config = dict(
    num_hidden_layers=9,
    n_experts=256,
    hidden_act='mish',
    router_score='softmax',
    normalize_top_k=True,
    balance_loss=0.00131,
    router_cosine_scale=14.0,
    lr_router=0.00107,
    vocab_size=8558,
    norm_eps=1e-06,
    tie_word_embeddings=False,
    learning_rate=0.00564,
    max_steps=5372,
    dataset='wikipedia_en',
)
Below are experts of layer 5 (counted from 0) of a mixture-of-experts language model. Rows are named router (the router's row for the expert), up (a neuron's input weights, with its number) and show model dimensions 0-159. Each number is 50 + 10 x the weight over its row's rms, rounded and kept within 0 to 99.
After each expert's rows: a language model's description of what the expert responds to; "mostly gets" lists some tokens that are sent to it at least half of the time. This comes from a sample of Wikipedia text that the model never trained on.

# expert 56
router:37 50 49 43 37 50 55 42 60 40 59 62 59 54 50 52 58 42 48 56 74 52 42 42 56 27 56 58 43 38 46 53 42 43 64 54 71 60 52 52 47 37 43 51 62 70 46 38 57 62 50 46 67 58 32 39 42 30 59 30 33 48 45 51 64 59 36 45 52 47 57 50 54 32 61 52 45 45 36 55 42 29 52 52 69 48 45 58 35 51 43 50 53 60 60 62 30 52 63 51 74 46 43 61 55 48 57 32 38 53 38 52 49 40 52 48 38 37 52 31 65 37 74 58 45 63 58 56 32 63 48 40 38 69 53 39 64 57 41 56 46 41 74 49 50 45 48 53 62 39 62 50 48 47 49 62 66 41 56 47
up0:58 38 59 55 52 31 37 51 43 56 65 50 42 50 57 47 51 57 40 60 40 34 43 45 47 47 61 52 34 49 62 56 43 51 56 40 52 67 42 44 56 43 70 73 45 41 51 38 37 65 47 46 49 53 45 47 39 51 53 65 47 55 49 54 48 37 62 56 60 56 60 42 41 37 62 40 54 62 50 51 48 45 64 58 41 40 33 63 62 43 54 56 37 45 43 55 50 63 31 40 64 45 52 36 28 42 48 38 43 69 53 64 57 61 60 52 57 39 59 45 55 40 48 54 55 44 71 50 40 39 40 60 38 53 62 39 50 44 40 40 67 59 53 55 58 41 69 50 46 30 51 45 45 40 42 41 52 60 31 60
What it handles: Rare word-start pieces
mostly gets: " Z", " qu", " Qu", "if", " equ", " col"

# expert 37
router:70 37 34 50 65 54 41 52 38 62 47 64 62 50 32 55 59 43 41 50 24 62 42 64 56 67 54 49 41 53 62 48 60 50 50 49 59 50 60 53 48 52 37 47 61 38 44 41 57 46 65 46 63 53 63 38 65 53 43 43 54 52 35 55 50 53 51 34 66 41 42 34 49 52 46 57 36 24 42 53 34 69 41 55 42 46 45 44 49 51 37 39 52 48 52 42 70 53 46 75 50 46 58 43 52 54 43 63 52 42 49 61 50 55 80 45 47 45 60 64 46 62 51 56 52 45 68 28 40 55 52 45 43 56 49 41 64 37 52 55 60 32 53 70 47 40 62 48 53 42 66 60 47 55 48 37 45 70 48 45
up0:41 56 39 64 59 47 42 57 37 58 49 48 42 63 58 47 57 39 61 57 55 54 43 61 53 25 62 40 65 49 48 55 38 50 65 36 70 49 45 49 38 52 55 63 45 39 58 56 64 40 56 61 33 42 43 44 52 43 60 62 45 60 65 39 37 31 62 32 56 42 55 48 39 59 42 54 50 37 48 59 40 40 44 55 72 68 54 47 50 73 55 57 42 39 57 65 58 41 57 38 49 63 70 44 68 24 55 35 73 53 80 40 54 57 49 53 43 52 40 43 59 62 41 52 60 50 53 49 42 65 51 60 40 34 57 46 51 45 33 63 31 39 36 44 46 52 52 60 42 60 56 52 46 55 49 44 55 46 54 59
What it handles: Sports results
mostly gets: " won", " re", " compet", " winning", " qual", " defeat"

# expert 44
router:49 45 33 59 45 51 40 36 49 64 46 44 50 55 48 43 50 48 53 47 58 47 48 67 56 41 43 32 55 61 55 45 50 39 47 54 39 69 41 23 36 46 31 47 53 64 56 49 57 57 54 76 38 36 32 50 42 39 58 41 34 40 55 64 47 64 60 61 47 40 57 25 56 53 63 57 55 62 55 47 50 47 60 36 45 45 41 39 56 70 40 62 56 62 63 34 39 55 42 46 58 77 62 40 43 49 56 49 59 58 42 40 46 45 47 49 50 52 59 41 50 57 34 51 45 55 62 60 55 34 36 61 64 52 57 43 48 64 52 73 49 55 47 49 52 48 49 40 54 52 36 60 56 52 63 43 47 51 54 54
up0:46 53 58 62 43 50 64 57 47 46 46 54 50 54 46 52 54 46 38 58 55 66 44 49 50 56 51 49 62 49 57 43 47 48 48 20 51 37 36 40 55 52 52 56 45 48 50 58 45 39 55 67 57 38 50 69 53 68 69 54 64 48 43 56 63 34 56 34 61 63 41 36 56 43 49 62 54 39 58 68 57 50 33 55 54 43 41 54 42 44 62 62 48 43 56 18 25 58 59 58 45 58 56 71 51 57 43 47 51 39 66 47 43 54 55 58 56 59 32 48 51 48 51 41 42 48 47 33 60 50 50 58 52 66 18 48 41 49 54 48 36 36 45 46 61 41 66 54 41 27 29 36 64 32 41 55 56 53 50 55
What it handles: Determiners and ordinals
mostly gets: " my", " its", " largest", " original", " Its", " his"

# expert 9
router:51 28 31 59 58 48 49 35 57 59 23 46 33 48 32 41 48 41 55 57 34 54 49 29 37 52 62 36 59 43 50 39 58 65 69 55 55 69 47 51 48 39 56 55 56 44 59 48 61 56 49 42 34 55 29 61 41 58 35 46 56 45 39 62 34 59 45 46 72 47 55 39 56 30 62 48 56 64 56 54 20 33 31 37 56 35 25 33 52 46 47 43 71 59 61 54 54 54 45 45 47 51 60 46 49 49 52 49 52 67 45 50 57 36 39 54 46 47 63 44 49 38 41 55 41 48 41 45 34 40 43 48 51 45 48 52 49 55 52 63 55 56 51 58 41 43 47 36 33 36 52 58 66 52 57 34 43 58 65 37
up0:55 60 41 57 63 48 62 67 43 28 50 49 59 55 60 35 57 47 54 55 36 53 54 49 49 55 56 55 45 49 43 50 43 46 52 55 56 48 56 43 46 34 47 52 45 55 42 30 61 48 57 58 51 59 60 39 65 56 58 58 51 48 44 52 54 47 54 33 56 54 53 51 52 47 69 58 57 37 68 53 57 32 64 41 32 49 42 57 47 51 72 54 73 41 50 57 67 46 36 67 48 33 52 52 66 62 64 70 50 46 56 47 41 55 54 77 50 48 48 52 71 28 53 49 52 46 51 54 37 60 59 40 43 49 50 38 52 64 52 37 58 41 65 56 38 48 50 59 57 54 43 43 40 47 33 31 76 55 47 41
What it handles: Ordinals and superlatives
mostly gets: "See", " largest", " fourth", " third", " end", " fifth"

# expert 62
router:59 35 52 32 49 52 43 50 53 55 44 70 62 55 45 37 52 36 50 45 61 51 50 62 52 32 43 48 51 51 51 44 44 51 41 66 57 61 35 60 47 64 43 38 40 60 53 38 31 51 65 46 63 53 50 39 40 57 42 48 56 65 26 55 62 44 53 45 59 45 44 57 54 50 51 36 36 49 53 37 55 66 37 32 61 30 50 52 42 61 47 51 52 48 35 46 55 43 53 32 45 66 39 47 49 43 33 49 74 52 63 30 59 56 43 44 53 55 45 51 44 50 39 50 54 50 51 52 46 61 57 57 52 46 47 55 80 62 56 63 35 60 60 62 44 52 59 53 41 50 44 46 51 48 53 61 63 29 57 68
up0:53 49 52 46 43 56 50 37 78 44 41 45 62 61 48 33 51 51 52 60 61 49 56 50 45 55 50 57 62 40 58 44 62 44 42 53 37 51 57 40 54 57 45 66 39 47 66 46 52 58 42 52 41 63 62 52 40 52 48 53 44 65 53 52 61 55 59 35 58 55 68 48 52 33 50 41 62 42 45 51 57 42 53 28 51 34 48 53 71 60 37 58 46 45 59 43 73 42 66 40 40 47 56 35 39 59 78 37 62 46 39 50 56 51 39 66 39 57 64 50 56 38 66 54 67 52 46 48 49 47 63 56 58 52 48 62 58 45 33 54 38 46 42 46 54 48 60 57 50 71 47 36 57 53 48 36 57 49 59 54
What it handles: Prefixes and middle pieces
mostly gets: " Re", " re", " ins", " super", " self", " Ins"

# expert 33
router:43 29 29 59 42 64 45 34 67 60 60 48 45 57 78 63 53 57 51 66 55 46 67 52 43 55 68 44 37 43 55 50 44 47 39 44 46 49 48 43 56 52 57 48 52 39 69 31 46 63 62 57 43 67 55 49 59 41 85 41 54 58 64 39 60 48 45 60 41 51 62 42 50 51 39 36 56 35 50 55 68 35 49 40 38 38 44 45 46 62 58 53 57 62 36 45 49 37 48 48 56 41 50 54 36 55 50 42 54 53 50 50 45 47 52 48 57 55 67 72 58 51 46 55 50 47 42 50 70 38 61 41 48 47 65 68 47 51 54 49 39 64 57 57 37 56 52 44 59 33 42 29 29 62 43 39 40 44 68 59
up0:42 47 39 43 54 51 48 61 56 51 49 44 45 51 45 66 57 69 60 51 29 49 48 51 55 57 52 48 75 37 42 61 35 61 57 62 32 53 55 46 52 54 72 47 49 64 58 62 56 53 33 58 55 65 32 60 66 40 56 42 53 43 47 57 45 66 54 47 51 50 42 57 37 75 44 60 44 46 49 36 49 48 53 55 48 47 51 46 56 55 41 53 72 31 50 63 38 72 45 51 38 54 62 50 42 45 59 41 43 41 43 57 50 53 61 35 61 45 60 73 53 53 62 60 55 33 52 54 58 40 30 46 46 44 51 38 50 47 42 40 46 34 67 27 65 48 52 53 55 48 59 47 51 74 59 41 58 52 45 64
What it handles: Section headings and breaks
mostly gets: "==", " ==", "====", "===", " ===", "="

# expert 14
router:43 64 44 46 52 56 63 45 48 47 35 52 61 58 42 56 63 67 52 40 36 52 39 59 56 67 40 52 59 47 45 54 36 40 48 33 43 37 69 61 50 42 77 49 47 55 38 73 54 46 45 63 47 34 55 56 56 61 44 46 70 42 50 64 52 72 35 24 43 37 45 51 34 56 48 59 46 69 45 51 52 48 39 61 61 63 32 67 57 55 42 63 59 58 55 58 43 48 63 37 49 51 47 67 53 41 46 48 36 59 51 43 82 62 54 50 36 57 37 39 41 60 59 50 70 52 65 62 53 44 57 50 45 55 57 49 49 68 60 56 68 47 42 53 49 55 49 49 39 75 59 69 64 48 51 61 49 60 49 53
up0:36 41 52 70 53 26 61 40 49 60 61 56 47 55 43 53 35 49 52 71 19 52 61 64 54 30 57 31 42 64 57 46 61 37 53 29 59 47 48 43 31 57 46 56 51 60 45 55 52 63 57 42 46 35 39 45 41 45 59 54 46 38 41 47 59 42 48 38 52 58 53 47 56 67 54 63 57 53 50 43 43 30 49 48 36 60 64 70 41 43 55 41 56 69 45 55 61 27 45 54 56 47 50 48 51 47 56 47 51 42 31 54 55 42 42 66 30 47 53 45 49 57 61 21 61 42 38 58 56 27 56 61 25 51 45 23 64 67 42 50 42 30 62 36 50 58 46 68 39 51 54 36 44 49 50 59 51 35 59 50
What it handles: Digits in statistics
mostly gets: " Apps", " sq", " GF", " billion"

# expert 46
router:51 67 52 50 40 30 38 36 45 24 56 51 57 60 35 47 47 49 69 34 63 68 45 49 71 53 83 37 65 51 38 69 54 53 51 40 47 43 55 41 52 32 49 27 53 47 59 46 57 62 57 57 34 32 43 50 48 61 46 53 43 48 64 38 50 37 58 50 54 49 46 41 70 51 09 47 57 41 45 48 67 57 75 54 68 44 49 48 47 42 59 56 65 70 57 70 32 52 42 42 40 62 49 38 38 48 44 51 47 43 58 47 63 69 56 51 56 45 48 67 53 45 40 48 50 61 36 47 47 40 43 46 44 57 56 51 49 49 43 48 46 55 41 60 44 58 35 49 60 62 40 41 48 44 55 49 48 52 57 43
up0:70 50 46 59 45 49 29 39 40 45 58 33 48 63 47 50 48 43 70 42 68 64 55 48 42 67 41 37 40 51 46 58 43 42 44 63 53 50 52 52 52 57 46 47 53 46 60 36 53 34 38 53 34 42 50 45 51 45 54 46 76 42 46 27 55 37 39 54 50 46 74 47 49 51 44 67 50 46 30 41 53 49 68 33 55 37 60 55 62 56 47 35 39 50 42 53 52 48 48 52 68 47 46 56 52 65 45 42 66 61 67 58 63 64 39 42 71 67 52 45 49 53 42 51 67 55 45 54 42 47 53 44 71 65 51 45 40 46 51 38 58 45 46 57 52 62 54 44 45 27 72 43 44 59 46 50 59 55 46 64
What it handles: Digits in codes
mostly gets: " Phylum", " www", "_{", "_", "Area", "oad"

# expert 3
router:47 45 48 53 43 37 49 62 55 64 70 45 50 77 48 41 31 35 45 43 64 55 52 65 38 40 50 60 57 45 66 49 40 56 57 40 42 58 42 48 64 55 38 40 50 52 49 54 48 63 73 58 49 64 52 51 37 43 57 43 53 40 45 38 52 47 64 55 50 59 65 34 42 50 49 49 49 65 51 50 48 53 49 49 28 46 50 47 47 49 56 33 50 41 51 54 28 45 59 36 66 34 46 45 57 43 33 41 54 41 61 53 63 69 48 67 60 44 56 55 69 55 53 59 49 59 55 61 49 53 57 49 58 23 55 75 49 61 60 74 57 33 52 39 36 66 59 43 58 41 45 39 50 57 57 43 57 39 85 45
up0:31 41 70 31 78 36 48 57 49 47 39 56 62 44 32 68 44 33 37 50 43 50 59 56 57 41 46 50 28 40 38 54 45 38 49 53 55 56 50 35 59 55 44 52 39 54 42 64 44 47 46 58 46 60 39 45 36 38 62 48 17 56 42 64 48 75 56 50 40 40 47 58 53 48 39 55 38 53 35 61 50 56 46 53 36 55 45 45 29 72 57 46 41 45 52 60 38 33 42 54 47 36 63 56 39 42 70 64 42 56 48 58 38 50 49 61 55 47 34 50 45 53 48 59 52 52 49 45 55 26 47 46 44 58 52 49 49 54 37 51 64 36 55 52 31 46 50 51 47 49 52 47 51 54 47 47 50 50 41 51
What it handles: Title and list separators
mostly gets: " :", " ISBN", "—", " (\"", "...", " –"

# expert 41
router:53 32 49 49 60 57 60 44 62 48 61 54 49 57 39 54 50 54 44 65 37 41 52 45 45 55 22 44 54 78 41 52 37 51 53 52 62 47 50 36 37 36 50 44 49 67 43 54 31 42 49 56 46 37 65 47 52 47 74 29 57 66 44 40 41 59 61 49 30 40 52 47 51 34 57 49 36 56 44 71 58 56 39 34 25 43 45 52 38 46 43 67 48 48 47 51 61 37 41 37 44 46 69 45 30 60 50 33 49 52 46 41 48 48 41 44 68 45 57 64 54 64 50 41 63 65 44 40 53 47 55 51 51 34 53 59 48 59 56 37 53 53 60 58 58 52 42 55 29 54 57 41 42 44 53 48 49 52 44 57
up0:41 39 61 30 48 54 49 50 33 51 42 37 63 66 51 60 44 52 54 48 44 43 63 62 55 53 53 59 46 50 49 38 51 60 49 55 42 48 42 52 57 55 40 44 54 64 40 54 31 52 41 39 27 40 50 37 38 53 54 56 68 57 53 40 43 42 45 40 56 36 45 57 60 41 70 49 58 60 37 39 62 64 55 52 46 52 62 49 40 40 54 26 58 21 53 53 62 33 60 50 31 38 66 43 53 56 58 48 63 50 50 51 53 50 55 58 47 56 55 42 44 37 52 39 49 55 57 56 46 59 49 45 39 52 54 42 66 47 71 49 63 70 47 52 52 69 66 51 60 50 53 45 49 55 53 67 45 45 52 62
What it handles: Vowel-l syllables
mostly gets: "ol", "al", " Bol", "tal", "ital", " bal"

# expert 13
router:59 46 52 54 66 42 58 53 53 51 60 58 41 65 46 35 65 50 55 43 63 54 58 64 33 59 45 43 56 47 50 48 47 33 49 40 54 33 46 70 46 40 47 64 51 68 59 45 72 52 49 48 47 61 53 47 52 62 55 51 57 59 53 43 61 50 46 52 55 73 57 42 55 54 42 44 41 50 63 67 63 59 40 63 36 31 58 46 55 61 48 53 44 71 40 41 48 64 62 57 47 70 53 43 61 50 59 55 51 54 35 45 49 52 53 47 25 38 66 78 47 48 35 60 44 54 42 58 55 46 50 56 62 43 57 33 61 35 54 44 42 55 64 41 54 33 76 53 46 53 45 55 65 38 70 40 29 58 51 40
up0:59 55 54 48 44 61 64 54 29 51 52 47 51 71 63 47 44 63 51 47 60 43 44 59 52 48 51 47 53 65 40 46 44 67 24 48 46 60 37 50 61 57 50 50 54 41 39 37 66 50 52 36 53 43 50 59 48 70 54 42 57 48 43 65 59 37 46 58 69 66 59 69 59 44 50 43 44 47 36 46 48 55 43 65 50 43 43 52 32 37 38 38 59 36 57 56 51 36 52 54 53 32 45 49 68 46 66 71 39 54 62 52 67 46 60 59 47 45 58 49 56 26 43 38 42 43 44 52 62 59 44 56 43 45 54 62 50 50 49 57 48 50 60 53 48 58 30 42 58 55 48 54 42 37 53 38 44 40 47 24
What it handles: Capitalized word-initial letters
mostly gets: " p", " P", " Br", " H", " M", " V"

# expert 11
router:45 50 34 53 45 48 49 54 59 25 45 36 62 32 54 63 63 65 52 64 48 27 46 51 59 38 42 52 46 46 43 66 69 67 52 51 44 63 44 41 53 39 60 49 35 65 71 56 31 60 49 43 58 53 50 50 49 62 48 60 44 52 64 53 53 55 36 53 54 40 59 64 40 54 52 46 42 25 56 65 42 54 27 40 59 50 28 55 38 36 62 65 53 68 56 48 53 49 62 61 38 52 45 55 41 49 48 45 39 55 46 29 43 59 57 52 37 28 23 43 50 54 43 54 36 49 55 44 48 46 39 24 57 43 34 34 46 54 45 50 49 54 46 47 53 52 40 46 51 44 68 45 43 52 49 54 56 57 35 58
up0:55 55 57 50 39 55 66 43 58 57 35 52 64 53 53 41 45 36 61 49 44 54 64 52 61 46 48 52 66 47 71 38 48 47 33 48 45 47 51 52 48 39 57 62 58 62 49 39 58 51 52 37 72 59 47 60 47 54 56 64 63 59 33 50 29 47 48 48 37 44 65 50 27 35 33 69 45 67 61 54 65 51 31 38 30 58 44 55 56 28 52 50 63 64 54 59 51 72 27 31 62 56 57 53 45 48 51 48 50 39 52 64 47 45 63 40 59 42 41 59 60 52 41 54 50 38 50 70 48 48 40 54 66 57 39 58 64 52 55 50 56 43 64 54 36 50 39 43 54 40 47 50 41 64 35 55 62 54 35 52
What it handles: Inner year digits
mostly gets: "aw", " Queensland", "iop", " Beng", "iac"

# expert 34
router:63 53 46 47 50 50 35 31 53 58 71 59 57 43 56 46 62 46 42 46 63 46 71 45 52 39 62 41 55 40 49 57 38 47 61 53 45 61 47 59 42 61 54 68 52 43 42 56 38 65 39 41 48 42 52 49 56 56 51 47 52 41 35 55 44 56 42 60 59 59 57 45 37 60 46 48 46 60 33 56 59 35 57 46 57 75 46 55 40 66 57 48 47 51 40 34 69 43 73 59 67 60 53 48 52 63 44 37 58 36 44 60 44 57 50 41 71 33 30 47 63 35 46 72 40 56 30 65 52 36 44 53 39 71 37 30 56 65 52 62 29 58 51 39 54 54 55 46 47 53 53 38 57 52 46 52 51 56 50 45
up0:30 60 52 60 54 59 57 55 42 52 45 55 55 60 66 35 51 43 36 58 60 45 39 41 45 58 44 50 51 46 39 55 36 55 56 52 49 46 55 53 45 61 42 26 39 61 30 47 48 41 41 49 55 44 50 46 65 59 45 49 41 59 35 42 41 61 68 45 56 33 46 70 44 52 40 59 50 60 30 30 43 56 45 26 48 62 48 53 54 49 42 52 43 78 59 49 39 49 58 51 54 29 55 54 68 38 52 55 46 42 46 30 51 52 54 39 66 48 63 58 39 21 42 42 53 48 57 48 47 45 45 40 43 56 48 56 49 58 53 49 44 51 58 50 64 56 61 44 54 40 60 69 68 34 52 57 55 52 45 50
What it handles: Word-initial c pieces
mostly gets: " c", "c", " Cl", " cl", " C", " ac"

# expert 16
router:46 65 56 50 36 31 39 34 48 57 50 35 34 57 62 64 53 49 48 43 52 49 47 56 36 34 55 52 47 47 43 69 55 41 45 68 55 30 26 49 45 47 55 32 55 62 73 54 48 57 54 57 35 40 46 48 44 40 51 42 40 55 42 53 48 54 53 55 65 63 57 68 43 52 52 55 51 57 46 45 49 56 48 52 39 45 50 71 42 63 49 43 47 49 33 57 44 44 57 69 65 48 59 51 46 50 25 60 53 67 46 69 46 52 50 59 83 52 40 49 53 50 43 46 45 48 41 56 54 66 38 56 50 44 59 41 38 35 37 66 44 48 65 37 48 42 68 51 43 53 28 53 54 54 41 35 60 44 48 26
up0:44 63 54 49 44 40 49 66 45 49 52 60 51 58 51 58 43 58 68 51 40 34 37 57 40 41 36 50 68 26 51 57 67 51 52 50 54 29 43 54 34 38 54 39 41 55 52 37 48 54 47 50 51 47 54 55 46 55 47 54 55 66 82 34 35 52 39 41 67 38 54 45 48 51 40 59 65 36 45 48 63 51 46 61 61 40 74 62 33 39 66 52 49 48 46 41 50 46 58 47 55 55 67 50 44 67 41 51 42 60 61 45 56 53 63 71 60 56 49 35 49 50 53 45 61 58 65 55 39 56 29 69 56 54 36 24 46 70 44 56 40 56 48 54 56 52 54 39 64 43 48 52 51 60 46 59 58 62 40 44
What it handles: Capitalized name starts
mostly gets: " (\"", " '", " J", " (#", " “", " Hong"

# expert 17
router:53 58 40 42 55 44 37 37 34 63 64 62 61 65 68 45 64 51 55 44 49 54 55 40 44 46 41 64 54 56 53 56 52 68 65 55 45 41 35 49 57 56 48 57 48 48 50 63 59 54 38 40 59 55 59 46 63 57 50 40 76 43 44 36 43 52 46 52 66 40 47 59 57 53 51 52 64 45 47 35 55 44 45 43 56 43 32 59 61 51 42 56 44 43 47 49 53 58 45 66 52 52 40 66 73 41 42 58 40 64 50 56 45 47 57 59 54 60 54 60 52 55 65 53 51 49 55 47 53 77 39 41 49 38 68 57 42 51 52 53 43 54 34 48 61 40 60 37 65 39 59 30 41 60 61 43 61 55 52 42
up13:61 54 45 50 55 55 47 55 50 39 56 44 45 48 60 51 51 48 47 59 59 50 43 40 56 57 42 71 53 61 53 42 40 67 63 45 43 39 41 55 42 57 54 38 40 52 32 42 40 47 54 47 53 44 48 40 50 37 57 51 42 34 44 68 53 39 39 23 48 62 63 62 37 53 42 39 56 44 29 46 54 53 61 60 48 68 55 41 44 64 40 66 41 47 42 66 22 63 56 49 66 56 52 72 53 60 44 52 32 34 51 53 50 60 51 55 55 39 51 51 66 43 38 50 60 32 43 65 68 46 35 80 58 55 59 51 51 49 52 62 47 36 52 42 52 30 46 53 30 39 51 47 51 47 42 47 49 48 47 59
What it handles: Plural group nouns
mostly gets: "ians", " children", " members", " students", " People", " schools"

# expert 39
router:59 38 44 55 59 39 50 41 50 60 43 54 63 55 52 49 48 48 51 53 54 54 67 50 39 44 62 50 58 47 58 44 40 44 47 46 54 63 36 49 41 57 62 64 51 33 55 53 38 53 59 39 57 39 62 43 59 44 47 42 36 50 47 44 51 56 62 33 64 58 58 42 49 45 76 50 51 55 49 59 33 38 46 57 61 37 43 47 35 34 49 43 59 46 12 53 35 74 54 41 43 56 58 58 53 36 60 32 64 36 72 57 57 64 50 38 58 49 52 42 55 44 67 56 51 56 58 64 52 57 63 45 44 63 33 37 57 57 62 67 52 44 43 29 28 47 53 52 57 73 59 44 59 46 54 53 40 45 53 58
up0:45 36 48 52 41 56 56 54 49 45 41 48 63 52 64 47 48 49 34 47 64 44 59 53 60 51 63 50 60 44 58 41 54 44 44 42 37 44 37 37 46 51 55 40 63 51 38 46 66 63 40 73 55 25 64 51 46 35 46 66 47 50 30 45 63 41 62 43 58 52 54 68 45 65 47 48 64 52 56 44 72 43 31 69 49 46 59 54 65 38 52 34 58 56 55 50 56 71 61 68 39 32 55 55 39 69 34 76 55 50 48 50 45 43 47 58 49 54 50 66 44 52 45 46 43 63 54 48 65 50 40 54 56 66 50 30 51 45 46 51 66 38 43 53 46 44 50 38 46 48 62 54 59 51 66 52 55 32 57 58
What it handles: Mid-word Latinate stems
mostly gets: " compet", " spec", " techn", " pract", " chem", " fac"

# expert 18
router:36 68 46 58 25 54 32 43 48 60 65 63 44 43 47 44 48 61 54 53 60 38 51 72 38 46 60 45 41 53 54 43 44 55 51 46 52 52 53 33 48 36 41 57 52 62 51 53 74 53 43 46 45 38 45 51 42 33 50 54 52 66 60 52 49 54 36 70 46 37 27 58 55 69 63 59 45 59 37 74 39 47 61 50 40 67 31 43 58 53 46 57 43 50 74 73 42 43 57 47 52 48 51 57 56 68 47 43 59 55 33 50 47 45 55 65 43 43 57 63 64 29 45 42 42 42 59 54 61 47 49 60 49 35 63 45 47 54 62 47 52 53 44 35 64 43 53 66 51 47 56 62 50 62 54 46 43 40 34 62
up0:47 42 58 54 55 31 36 58 47 43 50 56 52 52 56 54 71 56 39 56 61 44 46 23 48 56 43 35 51 59 47 63 40 52 41 32 43 70 68 38 49 62 26 28 61 59 45 38 39 25 49 58 49 57 54 65 50 56 52 67 49 54 54 62 45 50 42 32 40 54 39 46 41 58 52 53 50 45 59 42 56 59 51 46 57 53 56 40 32 52 56 43 46 22 43 32 46 43 42 68 32 58 55 50 72 59 76 62 65 49 40 41 52 32 29 59 43 49 46 54 52 49 57 54 45 47 54 46 56 70 50 47 34 53 28 58 45 60 58 42 56 21 48 54 41 61 47 54 43 65 55 48 60 71 47 48 45 49 51 61
What it handles: Streets and locations
mostly gets: " Avenue", " Street", " located", " square", " Road", " historic"

# expert 36
router:45 47 46 54 39 52 49 42 47 49 54 56 48 35 53 57 50 49 50 46 56 37 57 65 56 38 48 51 42 42 45 42 36 36 59 39 49 48 44 37 48 69 34 68 59 57 68 42 49 64 53 51 29 50 54 58 54 41 45 35 39 44 41 38 46 53 28 38 52 58 60 57 39 54 59 64 62 55 53 69 60 57 48 42 48 61 59 49 58 51 62 43 46 42 66 54 46 48 54 57 73 63 54 69 43 54 43 44 42 60 49 57 54 35 44 58 56 49 56 51 42 45 38 54 45 39 51 62 40 64 53 56 47 50 60 64 65 60 65 39 66 63 50 47 55 44 47 51 57 36 51 56 57 45 63 44 62 27 53 56
up0:34 48 42 48 40 61 41 45 52 52 61 47 53 55 57 46 44 54 44 47 57 38 38 32 44 52 50 39 42 42 35 43 37 52 36 62 52 63 49 21 46 50 43 36 40 47 70 67 47 48 42 45 30 50 61 30 49 61 58 71 53 45 59 46 50 50 68 51 53 40 63 52 46 41 48 50 53 46 62 47 42 52 52 54 55 38 29 50 66 44 49 60 58 42 69 45 53 49 48 65 47 40 55 41 49 55 37 67 64 35 41 37 62 47 46 57 55 26 32 59 53 80 52 29 49 54 28 47 54 48 55 48 51 55 60 35 38 44 53 49 61 60 48 44 60 59 45 43 50 31 48 29 46 42 51 33 50 43 51 48
What it handles: Sentence-ending periods
mostly gets: "\".", ".\"", "'.", ").", "."

# expert 8
router:47 45 39 57 62 54 54 46 44 67 58 48 45 58 53 48 42 53 56 43 55 57 72 41 66 47 47 70 49 45 35 58 58 44 67 52 44 46 41 61 44 41 57 51 49 71 58 48 53 55 48 39 30 41 47 45 61 44 30 40 57 41 32 40 55 38 51 48 56 46 57 47 59 47 53 57 62 41 49 38 55 40 37 54 47 36 36 46 62 50 37 56 43 45 50 45 54 36 59 46 69 44 49 41 60 52 34 66 51 41 47 46 47 38 36 54 59 44 38 58 49 65 43 71 60 50 64 37 53 48 64 50 61 41 53 67 40 52 49 55 42 51 51 48 21 25 50 14 56 47 48 45 44 50 67 30 69 46 47 33
up0:57 65 66 45 47 50 50 77 54 52 36 44 63 39 44 57 62 45 62 51 52 57 49 34 59 45 52 42 53 44 28 41 33 67 55 46 60 57 48 52 61 64 33 59 56 42 63 40 39 49 32 63 61 45 47 49 49 47 39 55 33 48 54 56 56 57 57 44 65 40 55 69 67 61 51 65 46 61 53 52 70 48 59 40 42 33 54 37 50 49 59 39 43 57 52 51 52 52 57 52 54 79 70 46 56 31 64 56 36 30 53 49 52 46 44 46 49 61 58 47 55 56 42 60 41 52 57 59 42 54 38 25 39 45 41 34 58 68 33 43 43 55 59 56 55 58 60 49 36 56 61 68 68 50 57 55 44 47 39 43
What it handles: Person role nouns
mostly gets: " player", " member", " Minister", " President", " director", " mother"